From a checkpoint of a small mixture-of-experts model trained on Wikipedia: 12 layers, width 512.
Below are experts of layer 7 (counted from 0) of a mixture-of-experts language model. Rows are named router (the router's row for the expert), down (a neuron's output weights, with its number) and show model dimensions 448-511. Each number is 500 + 40 x the weight over its row's rms, rounded and kept within 0 to 999. Numbers have three digits each.
After each expert's rows: a language model's description of what the expert responds to. This comes from a sample of Wikipedia text that the model never trained on.

# expert 8
router:468527468542518500572501594522499527524511452457518531515511503445574552492492422483506521462471433522456485496480540548461482495506450490488527489515467483515485481537586533488483520492512510
down0:515501507492454538568505528523452531503482493559544478521507519461525473506578530485472532411524504455486513510557551456511494513478493514492467542553436525443488498479539558496500506438515515
down1:501425507499464449444495516541467488495521419447516480478524475523484482593518459526477491445531488539555419482522519500535499506563538457472496533550529483512501528516508449539495442495505488
down2:493519455422455508457553545416563527471485537518494502439415430462565530507452441449498419504569470494488514488490558433454474523458444486489455527494542573562481476507446479428486536489486482
down3:487524505481583489530477500452528463495593601499542453542514464466564455581547501412498514554507522473468480507485480450530461491484520573492550554501485502451487534505499499499554496452542473
down4:487461417521526469520579458466493542523511454491507514551514499543466500528548527485529633487472457528495462461604483488517485467505447538524554486533498528440526523455485483505412529546484496
down5:482497481447505499470459477543569501466479473517450526439462514524396533459535514538592469465532464495499481538565506481475413576490480557527459572539575539491557477465511503419446481511531528
down6:481531441491465578512492467543490495480532535562501456561473508501528462515460491485504498494509476463503628543459489460492514462472429585510525438607523519410468477507439478545554526553484553
down7:475513463442548511497497563480501461458558498444568442469504493519525482456480472494478482484434442531483532480540460452517435514491479493546448535508488510501497469492460424500552492453482455
down8:541507537539539487479539518463469542524459415520455525515379506526482498427445452467517453529515463428505439564466529471561496443471468471436464487510479490491484410612517519529519450460486546
down9:550468592527446459433497476544504509502468462544529459499480485501503558469461477536523567510511516530493533407427456564465449494488446597424476510439423598419550550439502462557550485524561529
down10:483472542564467431491516475468458459522411528485418485495522420509468520544548501476497514553542462537453600512518540513506496512533481527540470436497514466494588453505484462461504551523494444
down11:478511579544463454460456471546525494492520543446484567506554499552456458507501431510568519503507504470462462513567521505500491521530514505556515549515556459511572517507480530531402459584556480
down12:482464451552528549471466543518554524455505505477450477530538429594532556565531517588494533528539545487520467583496488482432529449462443515502504487521498466465520561531535477545509511518469439
down13:471554419468431445512530477529494554511513524507489504499478543494478459469490465487592495522398545476504493516481420537534464509434542499519531513521484552446498524514464482500403567519540496
down14:487514484466533545454525542488436537554506407488554452491493548455545461449479480554495514422489482496556502465444487560443488607527467461482510438517489471540491467517483539501551557467495511
down15:482476578495512495451429471547468517500509518466485489488520593446502487589435535545570474519524478482443405598496480532495465467500520532480578456462544490506463519490466513445436530446519519
down16:462522508501555529457543498451538461520523471487458529467540503570471509508470530555533505538512530531491536510508546464528485475478453578462485506486502548484518500551503519477457442572493509
down17:522508520475497503542563481503468417515535478531540506467422504551493478515490539518541506527461546446484423509454457433514514502525452441456454507581489494522437563499553454461462467562434572
down18:490515572500548448505437497500503562440513483474511503554551482437527539444469456493542488501535522484459536467557518499537467525514549477515494522470502525493450554617447595489536532515557558
down19:530524478425456550574507435567474482417540528459510504554484417472537513502591514475505532550553498554471512488554511531542485494475525525496557459503466541492474491518505465507508425519516517
down20:543490487420503497512498581443539541501470506490496579474505570503452472472520479509460474607541486510485486449450471531487472481540512520550475495474497477476494479443472522521368448509563530
down21:496482464510522476583564495531477525420488461504507465540462528426521515537441463509514560477509510489454527562419505491452519451479507458567498520555472480511595496489546580525570508532476474
down22:477513535528478500501482503499534500482487506518521504492498509551543512564486474480489493426448480484539516503526533522466452555459502476566549498468470508500588567442522496492550452523537495
down23:496525599463561547506564481512424510466490535556556453531496574448475447540568447508535493549517537527494535485506507507522470472481497538434504477487484476518520469487452426486510468542551545
Endings and pieces of place names, e.g. -ville, -burg, -ford, -borough, after West, New or South; also the word well.

# expert 2
router:477458516467525452452518474541441518413483540551500497527497548505472483521542515404496475534570542591507562528441455487502464423562526515458476512471514554571495561497492468517447443510465500
down0:579503515571463482483393566503493501483549516452484499494513450610586541480468528489468536526364480490517530425544528502526482510533499542404499520460458553528493487447437493489487544475576520
down1:439502484573513509515487538471524522537430514504517531529488528517515505473425531527519517460490499483493551507490506493491448464457518549520532459490432490557509523540484566544518529531555541
down2:427496487534504439472582450554472574474483433513523518477556531491500508434568551525469573465487552555549508516549494522480498468517465513446534450453476532508460550500517512512545491426427554
down3:507522468538498486553539455555426489550548484484467524455457560503494528522569467516471511511419466477471510499507508418442491522551476510533526472557484498523512515552575441544519502470475504
down4:532497516489505519479471471519528545487495511469468501465453610480502519569419536507537580504495485501492530481538482519431470495492555585504480528489412516526399583502528452542580494482483496
down5:524471551452528507529493477547500450526474499487409487512547550494441488478510503497501546486436534551481507482467462504475575486541467469466495471561577463496554541496440517432542394504526461
down6:547579487431567545473510516469533515497482551512488518506532480467545458487465548507432468460487520579523442461512492558464459568526576483512444494510546526532474435495492580449522451489509566
down7:547506430454524464454561547516482462447513564580467500508531490502507529555504536463535505556451506518516564575494563486474570512503460514540444467462488521493489510447479430468556518522528465
down8:520562476528537542528505489511492451519500527487474485501597475459485432509507487498545518479484481485449481489569475497466523483480514560507466511461566467440499511553502538457465487530460499
down9:592576433452503419458471401518531459490464404446502456460486579522557496409514544541530529527475490514515495459482440449583559508452502522513509529558505510524488505476483468450563588518477495
down10:522531487526505548494515496487513515452519428533457479502444547487529546499456388520496460489429546518508563476487509453505548505544511465536544488545469515512453489477503447491545560542519457
down11:463539544426521529497558499468406550469450484453495493479570521499522481480459508576502501528482482578420513491558479499608518518476468503454438473517545515504498492535576471528506567453454513
down12:537464512556571482470548534466429505568550548579517477576436487458513426494473496542450517480490522442452464500475461565519477435484503502506522525618517472496502502470485530502504494531609533
down13:454474539435483522463475495526558493424449508453541467551476500569477510492509491556533479465518511477546517483497468556474478535447464525508528469485502499544495525493485530506487490522534529
down14:519485453444450528523466517531432597491505502489518479493501482517549466492513487550581542466548433573455496502438521558552536510468538561458560481493549472562507487490462511523433527498492581
down15:542518449495465551490481497544516556498516534512551481526456532488475553466488495503509448505563474512507556505534476463469386438514443417428500547433421503497472441487497551485514588504559501
down16:471476462556439550542535569563559462501421470488526573511471454535544496531564573510501444531486526527499521500528522493520513531530479451501443519443500484490501437486483494528520504501480497
down17:488499441516510500465563445504473498491513453519513496536550447481562502548478516515442553463511474464504532584557447536493505516531459458502540476539451479497529534470472501498469485519491483
down18:518477460518500512488554532534499497420560539530532489511550514542499505465546547505424521479421548564481472561587564452488543534452438438511509484523487547508476508452470529500515518488511531
down19:450489529527437492533521512442473456508497538516558451492548492504516503552570522421519416474483541513474429440502491476565496579573531428465551495502573450511481481456544563576485455488509489
down20:500505486513514502478524459484536459519515451492615505475525545493511477509452505485489455508508502479564550492513522514505487558490488505529467517497554493579542548453536504570480469517460519
down21:533543566425487556586450504494462523453494393508468452515480506488486653398605533484522521478498518544476435490523498457526455490525514553522527528518522516523462499446541518515547509455518498
down22:478489552463501422557546527479447515503435434503527437554437459524518487482544485497525530476462477511524500507472497496514426463476459575512442532471532488552477439529507502545436507495563509
down23:485471598506496437488465495510405514477369495536535500500547497537518528482413533519531477492510510483463457438517522484488499486514522465497578581499495537458491476513513431486510523510516587
Pieces of personal names, mostly South Asian, Arabic, Slavic and other non-English ones, e.g. Singh, Kumar, Aj-ay, Pash-t-un.

# expert 6
router:445523402506536462491495499487498490448524563432526505505380507549582490524476504558432524519528542364535505434463553530514461530449530476458497431538471487410468572487462489445498460522467520
down0:486519502511462490497498549534434544455543488511498460492451538471501563544516525566513535483537578473501482603502529562566491596447542525545500548473539547554496398543467557517523469517476534
down1:504532483467508455459496532567455522528525488491445504503473532479474491536547485484420497542511571525449434505523452469547470547526442493475541556522514539567480519425593533469541553528471553
down2:532551510512520514530469526543493506474486507450425501408511465516503436496437441435476548472496486537577479496545534426427486625438505520590458463546494517451449463538473583469473488434574414
down3:488544499504521524546375488570465486439485521510524530481519478405426555456532484504511493509509511568476486472418450462516498475524476547612504502464537525533489449484513527534481508571506460
down4:509511476433594480481536481517505417459472440555491478510510562561511549546518490487385443580550484526468498464518561470456516444493567516464475531517529501449516459539501481491504505509466505
down5:485500520557489504518504530530531509456464522532534507463509502518517508493538429495509483526491512533430506515633489484452562487434474446518509504511458568542504502519518459508477555518521449
down6:434444481407556541484462485505471509497474373501515494562491394490500420505439552481480508437437419445551524508522587504477460480577553464529564465480528448442460469491508483504493498549511593
down7:606477505533460475542456535499574547513460522535547453553564518476562513524544498504530492475484501521496495497467487540535470538426512504508516422432464512463499590501480501573436456477534522
down8:419503533510528564553464459488502503508523534463535498498518539510550456475548479509469531440546549493559446488497507501502577387446458517504527520456448510481486552505565551546527498466434557
down9:572492461532433507504513500425490463465534459554460513494407578470477478480487549528508514494472564484546547473515514516535473560472460609504478487472422506476512495485461517519535506605500471
down10:459440436402521467475541414442470515490574537525513542489505467469404447463468476514579542525553419468512499439531562535556516482473467513495434521482555516461464510571483484429478538491483482
down11:587477495535486489444499462472459508493520469549500442497487508493492494398533505479489500503476545546554545516567510560532462509478460538516516514457492522584489513501549488477500540497483465
down12:540516515545510429497533445562509449502514484531385488496550513508419470463481472436484491528512506504529494546605502506496447490563536517389551493541491511514405430487540544440393548506493460
down13:547464489547514527546619449371572551481505461541473469496531491597492467507519535496470513450522542489459525529521524457511498547548503493573522506476517429473497503477514459452461574482450515
down14:472509485480553552569434476490482465566524580574538509471474468452532482459452568483491468508509479493466499487537443541543526554454525426477421526499479441470461555487553482473535506461494512
down15:461523481454490532529423480521503506515522504522474483499455468525483471500468499491409483622482487413524428515477471500484533549523533493524500465521560485527476439468493533542490524496562425
down16:616504482521502525564564581524496519517548481438458477586486548526501517487414495479602463507532529492531554593507443570532483512509469474518484465556539537537564542531518557517486538511517499
down17:441520460605514606539471525517528439475516512470490517456487447497509489544526584496498459496513536538536457393512493421572511504509522475488459519576510528524485503514501493529481546465515505
down18:511468482475536509524565559599538511528537518501558521535429482495479473493435505494453479450508581500499560516524472517425496434460525435403504577504494491496516462478491479392494472516474536
down19:464485417482498440540475509464443586513453526491480563465513508584427514427438525476533535471521540528482534545483509575514522485524550453432547452482472495504489469495519419550525511514524454
down20:473495563471512383511491522478499526464482557535467552488439519487479503512544544532532497549498514534476567476527513553471474404404507503500517456468534495541500451526532452458536465602480558
down21:479534441450456501519506558419541450440554430493556529458464471548529476500464489535489490411524503529445588406405437460519512507443449454487514526492444478469475540524435499472480535479440567
down22:541526491518502532452467567492543547504527495475423561546445454508522501545441480495487527506471514452524521489543530540529478431584519442508435463524563433480508436497515482449523495480501543
down23:546470441417486469467515487475505506468554502450512473477487564477517540538500501554470486449531504471541479493443456523437527535543445506509471550557436466513418563550482508511450491527545510
Pipes, semicolons and cell contents in sports statistics tables and results lists, such as positions MF, DF, FW, and score sequences.

# expert 1
router:510550500505458567449462431541520471488468488504532506481518443504481510441490553504487504541474497549502492489581502563444527547557543508517538526528563516526523486503424439509506570522552501
down0:483469461503520484591555488532478486509499524439496517460421511491479535530519419424574492543557497481529477555492481469463491535552478532469497494436493436443427462422527492537557560446447541
down1:545486480438526537410489530470595499563496535530481527456581486512518509440649560543507459463496504466491528449486490476515532501483518452525566491501573523492452501541487454517557455550552507
down2:432448480528436487459525508546537485463516464459442379508507553468540496470461544436501460497572588581447506454488516537515470538481519485457581506469454483526503537449515481563487568493547559
down3:549479446557514531483527546467493468520454490561455420494503503482520530408458507471492466512519509487504504514501498544563532584476444583539412481429521487516462551453501485525488546539521467
down4:502440453523451541519506422524482458561516520544585454424438500470516525468532535550533469538447506526542497493527557494532474519529527533491565521532529429541439461471457555485511560432482525
down5:483480500483528501469504578567545515530455446519473460463504522522492430578497463476460486546536475571487521441420499504536480528498445521503525506586493477439461528451554513560563524515515544
down6:494545542553518450478518472432506520504488513495543457478535499462519483466483566498507448499528512453487509515510475499510505571464522574472494472445449533588398511549507480517451539502496473
down7:450516554536462492504505492464460480505474469511404492494551427474463426536474482475518489590522595465484496525541532547474486469524471561465498444507448499446436590451512514572499503522587533
down8:518496556489498546488444524467450500465562580487408514565495501500491514518554495540439486450523535462499425473498548526487524494538505494529474471450502551561523451491509460618549481527521485
down9:491571475440473544492505506460487431518540507513584552536536436513463505487478503536513544489464456529528476493510451514412513511558516434520547516461489526572503500564512501497519492486534528
down10:526540476435491471523449556492553441483468496503510456413453499540448467545485562592480451468436553474532486437471543475513456495518512573561399433496516553502543557530475477545524452474570497
down11:440472451474431476506492509460560453537466530505524534495511476460466464585393476483498496462514523523417470455544539520538430550494497513504529460504497534474551498509493537506460514459511483
down12:502530486475485524445519509493501530477508452466423501550540577466460563546465455447517481522530454476529463511473500421505509490529391507549504551466495490513429438535511493469504547493536570
down13:449534482531456501431491565512510495531526508581485520504487574525498515490508456555483503537497550491455520491533461517450471476506521508531497500576451414451474564503470495537570484518509492
down14:417512429572530582561545480476474542559499408535587450450462500519448520550542523472515486460482477539503553461602577445475451564558490479497550530553472557488555520473503549504503434477485550
down15:566441511466450501484577502448491529514494451491495515533523512548443465437470459526575519511482427477437522506474584501515437555487499479501467489524454502548513521454478544458534511471490458
down16:479449490478538508465479489492551475560462453462523601477490562493489426553532491517512510578415551475513400464531460465419437503477554515525508504484483538421525490551511485534609580496554542
down17:436535463494526453459503561499567441486469568490486559542494498498502514513517519469570491460440485533535533477537550473438535547484510419492507614464511559470461517490533531482518518539531530
down18:459466563473483473497526479552517451492487496449552449485507457496495448505480487498503531554496547417527533517491529437516547550480465454432526501404482503531535550536446485500496531498473471
down19:600486421444538467431456540570534439482461475444474529521437513546451599573460468506474493458536498422463533542457506435474480443539467480453480516438462601478515467439490479447468545427443461
down20:494497512488511576493477497491504523478470494506498513511483463503502569472490589483506494488518507441524489456486507423465562497530436570516428571507501573439440403508481507518513479482472518
down21:443526443580497539411464441485505482548521515498457407460458450530563555491491547504500505469533499500538423436515525537535457525584548462430517493543485533544531516486509496419514432489521497
down22:595468497432484474495550400539493474533446489493539467504526435492463545561463495542499566568483493513576526524504511534504467541478504491470443503528508483466460482441526456477455542547523543
down23:501467487512489514496559463515450503533509525472463570448512499472506496520486457473523543438503496535452545533495497508585491460535574490537491529546445440496475516474529500489547476449479482
Word pieces inside technical, medical and taxonomic terms and species names, e.g. neuro-p-terella, non-sp-oreforming, neuro-d-egeneration.

# expert 11
router:497431502536467540509510544446490441530602491527469561515483533462497591507514418438444516573523482621437499537470507495544484533496511469528524484480468471501480484427551511512458471543467437
down0:432508488455579463525501531457532449438481549519519523434497468516528514462547516444565464402471547460501517425451516521513553495503475497478447482547566451528528519487434492490503517475479547
down1:559465443484433448484484443501556530478561483474553531463475517556451600488542544522481495459440498471494527465488618551567556452454458539508505497433471502543564466570527452520558494448459492
down2:535481469386528520430485570532545436477496508467525475555525502560471525509450507481488536505539497504464480539436567506482485543507479460509455453506516555506490517547440527508554517530652501
down3:483531529452508538530556461469420440569513414575523560494468467527487524509533487558510533472508438571510526450530489441518552499502510514467509525478543571573513459503504554635494497562532501
down4:506551468467493444525600498476421483418542509483460456538526567507556485552500533441531487518514471452541461481568549508487492451536525538430625461508471502533492523489491492454500539531510481
down5:503550531528509460458515474385526457510469500520519490530477519450453559461451542454477513492464437525440499502545535432491532532415471483530456526473530483470543484570502468528435504525473466
down6:510466450545515566506551537480493537556511459528540489549487547455499457553497470494524501522523491427539480517576491542552480599480559522512534511525470542544538483462471485480555491494548528
down7:507515522543551506531538509527557501464487505452428526447495501451531500539513452477504534501515519531497543504501451542498470520443508508486517484494473500457516484536503471508475522473488497
down8:526496413502563527451512541533509559487547482506456483494500505494473530485536427487483450530495533489526572489496487525457522552381453569527527502453471530448504475539494531469589460575587469
down9:569597495559582540488544509503507457476456512531485479513514522454527518441515518523529476488494541554590527568492491603469492464567482536458484532535444467553495487535522535370476500459481532
down10:475552477535542473523507443492576464558470517502432532508561480540453493497509535487496536599462444521489417475551486521514391549506517418463526443520487511458523458560484500443584489490527524
down11:473513544471462525477579535485516463476528504537490559487482447536452513548603486543460511511451540413459505447494519515600539490518553546469471554463541492485450535537463408525545538480479564
down12:513548502507494447518541465505518456407538558413500473525544517490476562425419560483471461526553519504483525545521476458464462494496488432529477529493504495484473500484511437517528533523482480
down13:537461537523534491462527505383503558479560499501507459482514501445477494447439515478564458464547523544484496507567497538469494516499419566515530514579484530455473484437481527576562482531506511
down14:489459548490432475502481412518550510480489517463508492464530477467505501549493441527443456495492507465506525499531483537597471498421435485513487513481463482535418516532464450463557456508509462
down15:471389557520522428528481501509553513460541495456497504515523501499463501602534417522500508493504497480586586549523495537568508480530509497512548511535547463510495445589486458533469507526408504
down16:588594464480521502460476536537447512501472561496480554593583502501536510498479489516536497470538545518431502497507540450484426593533523544441420414507562433529523488507533509487609548497470502
down17:505511530465508468507546463548543503461483487456533456498482508455523500438543557499490547488481450434591614434482545500493534507477504580473446536490539567550522425529508406537491495497521522
down18:509508570444507567523480513488503538509484571466483504480453524467487482505461494465490451526482446516569513470441459532534480575422445480510559473452446499516443470466498500449488471520553502
down19:532516546458600469517467437562506498496503484491525517468417518518492479472541587506460538567497515545494474482599500449444470531524530557516518523492478495499573530446479544547478539494525514
down20:438480504498460558474503432495472521567429512511485551461510473501474465436479522546498545606565531522511447413525541479506480493521492536491508523575437514603474487446514465492489492526536517
down21:480477469514499514517540492479532516497556506500497475509479467465526530535526570464497484520482540506578499493482483484516501580513515556463483437529455552441494484529482467543522572500514506
down22:510476517494450458488486444478494459468519464488524525535511487505491545494555562435484507442539531531498473440478535482518534481483479431464552569500522434476545479506496489571468463498515502
down23:507512547579436541425603543384500395538479520519494550565559549500489515468494468625469491453541464505509491522556503545435464531510522457539501502520506497555529456519517430526525488436522542
Verbs after he or she in biographical sentences, such as was, joined, moved, graduated, served, died, plus born.

# expert 0
router:482484468508518446482424501503528484508499489503523498515547529528486511548508470509507492538468487490506506497571522429510525475475414504503537571567487508513454362487556432463541519472541433
down0:511481501521536449540484571496538479518487539533480521478543516474513515528506456519541464536560478458547431530580561478549520513540473544453513466477562540539534453515433426495511499459459439
down1:541482546494468459530437467492472387509471437437503508499492551529533494463568538440465447483515476396485511506515519464469496480474424490525473452455468517483469555499385443499526487541489511
down2:493514546512547507544499510505486568507425427491495498562479475473431480557614500464467480479501549472534440514473458487551517436480459491509479516504425488499455529538550470527534435492529530
down3:507489449412502493550407501489531526422561477483467625458523480469459495465491419507484480465532464505536529477478488529575521561476540498463525459391471484569510518516463509476510573455486557
down4:466476453425472484448473495563520478526513495474585457470573501496555474477394549588518546536472499469446492483470523491585487522476550458462508488538502457599518486526487512536518552506516503
down5:563494412557532497523518513455485515484481461479550558576469579516496550507584510537554472482469569551541499507480509508520492468471374560421502494444548511501633550507534476490524507521466515
down6:517488487513414486517461567422517484518497494468440511513447510515402504477492469421495488528547504455424523486575538472526509476537492473514554459560438479459439483500517502451429501477469483
down7:487491449470468455522483549527434469522538479463542483484546508502527547566448498526475493466501522494449521502509481454518498493495524481488484507460512451492478496496487508552477496497545579
down8:547514501425463508467536530503526465432562450478416463512471477458492586527477536529476442485518558558533495460491562438504479437472507479509517528496447478583562493541485515498519525470491514
down9:463454482475559567421450507466518584477515469498492500459497455501460536527497467505557498462522582507492537509536462499562533486471540457551447469463516506522549529587485473495503490514470558
down10:509594449489505513463454497563568437420437468554547462526576443467486491445488449488431494497453534463503487434518545538443608459474487493553500450491467478510491475501472511463525508543576504
down11:493510526408492532481466418572518436518549427531472499563423425490564514507562449495484435460511470497506468519553539519451447526492581443478489501437444496470463506442470447487539530507515463
down12:459476459497414479537545492535483530571460457453497455516454490444521536559503454513514499500524540497506451466476519491490419536551541498514433467492497440485581528496523495499574494495484478
down13:484406502464516521437510532468502497528561485619473495561540526514440477453505487498523488537517415506527492456518514558467540523527482470531481539425531563470464534527492525440437529549502469
down14:522499476477527479535509522411545502494568426443479457451496467535502520504480509475531431503474501499455450481514527450447473511523526413439444514482508572478598544521505508500474464431520491
down15:476485446446582535515480561518486492544465551417575546528494502474447514459487484447475429434500566512438472475505511525512545487446538475442460536496474542547397459584526578617488474479451502
down16:495545538560530435535519550489538520570415476452452460474514505508498425475463527480504498544466502448516502466517519502540476510537541501446489471447443593540496535507491449436531570496516498
down17:496564518487462523508469513470441503559626476544463514486555534558513478508514436461494519499530509526510536534446471527526407535540468473532512524477450426543470564456441539488447487434516510
down18:529508474536520539515507477503500520573490473415394477554465478530493550477413585438549494562509447514524464608545558533529486539482551463573494449438507471495573481491562514486471507571450502
down19:529481503539540410442512522456495503484468492554512525551496472529547465478508440465507552468533447486557512536530589499534534479456476475469532515557537502402507549512495478463496478549532493
down20:480521453557466510582489487403480471408474481502532479500520523477494482485539569472536496451510538538560494518475571471589531500418427454524573530544492485475412518447502495444490499569468466
down21:454501566549565509507465579508503521499550452421480489529490457554495592501513479508498457487408485490441373468529489467403506512496522483503471484501492536490502453543475573540455533547539537
down22:487507508455484562497367486488517566485518542508510518525442509489419498530457490529498513483535523474458442498441464523540528471448470464434471516575500523505512466475475550518521566533556532
down23:465538516499554451537494494560471490525553501513513516502485450499498543472481514422520490490501475551470475514453463493448540570525540479513407446563524451406469518479517502498453471557455514
Label words and dashes in infobox lists and table headers, right after a line-initial dash or pipe, e.g. Website, Sport, Died.

# expert 7
router:506511551528514482489531446466482487555460428544515519506522528541444447516557500410540534461572551472517512520536471482575533489407442572548392494561534545496516454532459451485557493505510533
down0:596500529561518466549509529543488521498483544501497523504509471547501537496483484477472548442476507539490510437423463418503493518465487440494518464525480427413543596436460441513494482492504532
down1:516542534497478524537525488486416526478486535510554451495480494489487456509526440453596383462531549510451517523479433474485489505565491476476561474515487448474538437537452489485565499568490469
down2:448521422489557480589527502497496567534536438482520492463451541509562518478482463544565483516551555475498487522520490565499550499461568551543472445453522500586556479506480600502510479515520483
down3:511516519557413504550454543465500485495528471505439493525438494524462446424435553579439466501518529497488526546518525483495526515501565496475459450513505516519429452528477496525474532506441477
down4:542430458492420528523503491578519574500535510486505496506487505513511512513564540432521526485551564546416556539484474568492458461425485443422491495467483491502516529526531511509473439546413503
down5:536517505465480504508531516520429523442487520507442580520478475538476486522491461487501454433504446518467455457499558508480509468511448437525509506431491534536532498480466462469515480563509466
down6:494450533516494525467495434489449507507530473512527525386492493506548542493472524456466499513541521500571477497512466587493491457505482548496460456552525479476540494488448568495434481490463520
down7:505510479524511466471487490474486474549476464569577457540467542507528539465512549541501523491471404533490488528545506437476507497490433517510470506483489543452469457564531460438482410535483441
down8:519405490518547491474468514459472562531501495516552528434480483526483520482559455559550537486517495489553507434522518443452536530440515568402575584526427526424512463506530569474444493472521467
down9:488462411570510391543576484428484418455488466479447462517457564541533482487588513562454560571475553534516536460483524527514518531505494545445477475510543474466568463509454548538414523540476449
down10:482467442507468498564486512562542476538492505502512502529556489483451464499526434441520525507528551505537525495451526529523491509532572489509484452577557578484537533496517416511545562472486459
down11:550440507532505492529526441479533544496494478504522533542511493541487494463577483528471470482547496566560474432491484505565490536460504521399513470566533497521584525509466453428523470557483536
down12:479456475498513479428522468435495509542474478546486504490468491474522416394466515527473499528554392535489446529515554487463476498492502495427551505622493561515430475462580514499573473545515418
down13:519540470461519572525402468509534525481557525455489495474468473451465510515491468479518476496518498479506517507520436535520514505498539545576473504492486561533542508479550528532541550480563501
down14:571525412528534445574579534522455449465463500490493494515515552527557537517525441418554534435444496542535510520488481467508443497495492473494471577474532540511564454486479503494434467510557520
down15:510473598519571542497535519500490476550470490526469538511520495539441538447498548512471446471504529543515539550487509482432466485409459473544480538561488415513503518456508449504476490436442536
down16:510486542472522544484587503559550490499481536536425554499471497538418534507501507535461568483503576477547514487493502471496517572512553460468516460468456462495523477526508475526440474499438459
down17:484458455459441472479488525498546554513495535490517455433559494517462539522519522450525492420556489438505516560597469554540510362496505557480476476488576530556502571525495521500474494518464497
down18:499382519555514497511466493444497448498433514471508469466543558492510537510512466543453491478541544450560486473511522546451461523539555469533557447500554553532468547541546496563525504519529520
down19:529477496492558512562519492469546411524506518552566485533507469545425578521548465566540533469489459483492519465563527550487499484483546550436553559514544533483582473498507488481473504475572463
down20:491576546474465506440553540530411495528528476526533504449509523497477490471502533473530530531511521496434497478441510590497498492566465491465453484495590538510551484496564431487542455474486460
down21:574461522520516518428471483471540472498480540501502518573416448442510490457518487503490441565493505525445491497497491437562493499553490521511449497463460462490533573572554488505544493481530494
down22:574443513540576612441560515457511473494441508519451460520460533525502526518457514465480496537515491577555488469534517520473493520474542491469498504530480503563473573544487557512462444472504545
down23:529481501483514548521549556601479574471476579486503525539457462463557547536474457462544489449441492596509528473445477484491565464463507492538554553448462548519428460553483452497482525532478489
Prepositions and clause-linking words in running prose, such as in, by, after, during, between, when, because.

# expert 10
router:542445511454425512496454549466507498482508528464508511453507402474481493492535492553498551450437442436495421438537461521432515541519460435499493552491442534505492592466503483482509544475558487
down0:489529493495458520545449447530496492504464543470439495491451403512481513553463492455490455451467552480466459524557457520589378464492479469476544466466537541513504505486487466492477524524488459
down1:496452444493552549470542524468507438477434560544505527499470510449578478513496508507446527498464525484499477458469497513513537506442541508477539499462549483556567436480558576522531517494474550
down2:480485493550569487496523477526495518463504448468489475576509517425540443522493507463437541527538543513604466541491528488452575473496485510497537577408521503456484505495452498456542554467497543
down3:508508516478454509507506474430527475526502455520513436494504526478439452435447547494438475566501588457496464496509493554499571503490518482478504483536471495470572496514482485457570529503496439
down4:488501464494453505495447463496457580520528512508508474488542549558418481488436378513526551537534579495464541480526434541464502514463469493543468573523531544476527518506554498466502560510430426
down5:544511502553449526508441536474540450460516462450501489512493525502507502507508471511528510470445491443480551518558485532497413475538481534534466483493426526512486481444488442447394486424503557
down6:520500540513453503454527555492501507450514503489481500468482545520458529490532567506478490549499490491515494531506578470503539445493478454459480485425540516496526471503495489463528485530461471
down7:498552521571512480444486531509524542484542488458495515469489472502429496484517503614452487485516519489503496494529508582447460471525502562588403571485547526550490449477490416457436576459473509
down8:432460470537513484512561496530469478555509523460500484545547435484414463488465514479462543501459481543508454554459426427443525473535485498517497534510490506573477462511498441437504500513441460
down9:472473518479452484551496487514455476424508520545553472536484449479535519518547488567500481381521483448488470483515458480582570440562540550481485451489521577521514512483464477514482467499545491
down10:477534540464476483454396466424508530475492573507523450460521470505460492472466530482450541415503500564475479577514466458408527512564512495514481544526484494529464515480534539541468454484556487
down11:534516470483495433444513474408512476441427492468509485518526467502527563490482479480435509532485471532549478535490575478451493544556546464519484541452475511470408511475571534470533464463495500
down12:569398535531529534562534509512456534547472505588474529460505460508527485490486504450536459498550537529466564442492490462443549480492477520473510544478447531505467525500510506502544525522558512
down13:449410539522528411511548512483448514530502489461507485509555533496497502487540506416478504551518486529458538513453539432571487453444414429502571485538558520497554532479507511577431529560433553
down14:527497466511439460385490518434556528565511462494525571518543530513435473545438503489536447508517470489503500532542479532433516558517506532498493551423472535428461506456522504439464452535441519
down15:472481513465484533465372474518529462545527485569542515527493497601451459542482498536497502483514527504538519457518565523472495465496482518544461523515449532458492450465478503533473529539509491
down16:534522509528471461503469552511409474523485549478491525489555518508448455516456524558495517548501483434534508532568496507450469464499484505484497491436475478546471475533414520536531504519527534
down17:488534591529505435483551509461487500528496474472480457478487477479454504501546566480492464484494474506514470494438510426520473503474532481571511544546469490469493490392459454489378395400501569
down18:529508460573464548554512488602558403514432532490437477511479515514516502541543531523482493523465484494453543464541520485579527480474476483498475490519533516514477500481487518483559481518478481
down19:539530505487513484499523556504556531481488459513491575494475554546517477456427534484505529522496518550482512524511480519467463552516526496518515569478456541499443543534496514428488516458490551
down20:500452537535466488512500474505489496464489443520530496481486523463480559528540604556454527548401483503468609487505517455424426535502535485529443474458511509478473489506457468492532523470556414
down21:531467461564514484525525576569489550479482517503566491440470518614508472531485555483445476501496500442486537435449423494572499485540460515530538459482456516480498466518571502470522577510521464
down22:474485514454447528459462506432539520578544533503493507571498477488468462464445449530459531488510480493501546471481484451462479491504484508490508520548542514483503531484518527462478597530498487
down23:468462514502553558431501475545468475453468515481527394479429539465556587550484433491479553506511481507503492504478509541545537488503478428627560525448493489513488514419492466542446450485502466
Articles and determiners starting a noun phrase, such as the, a, an, its, This, plus leading pipes in election-result tables.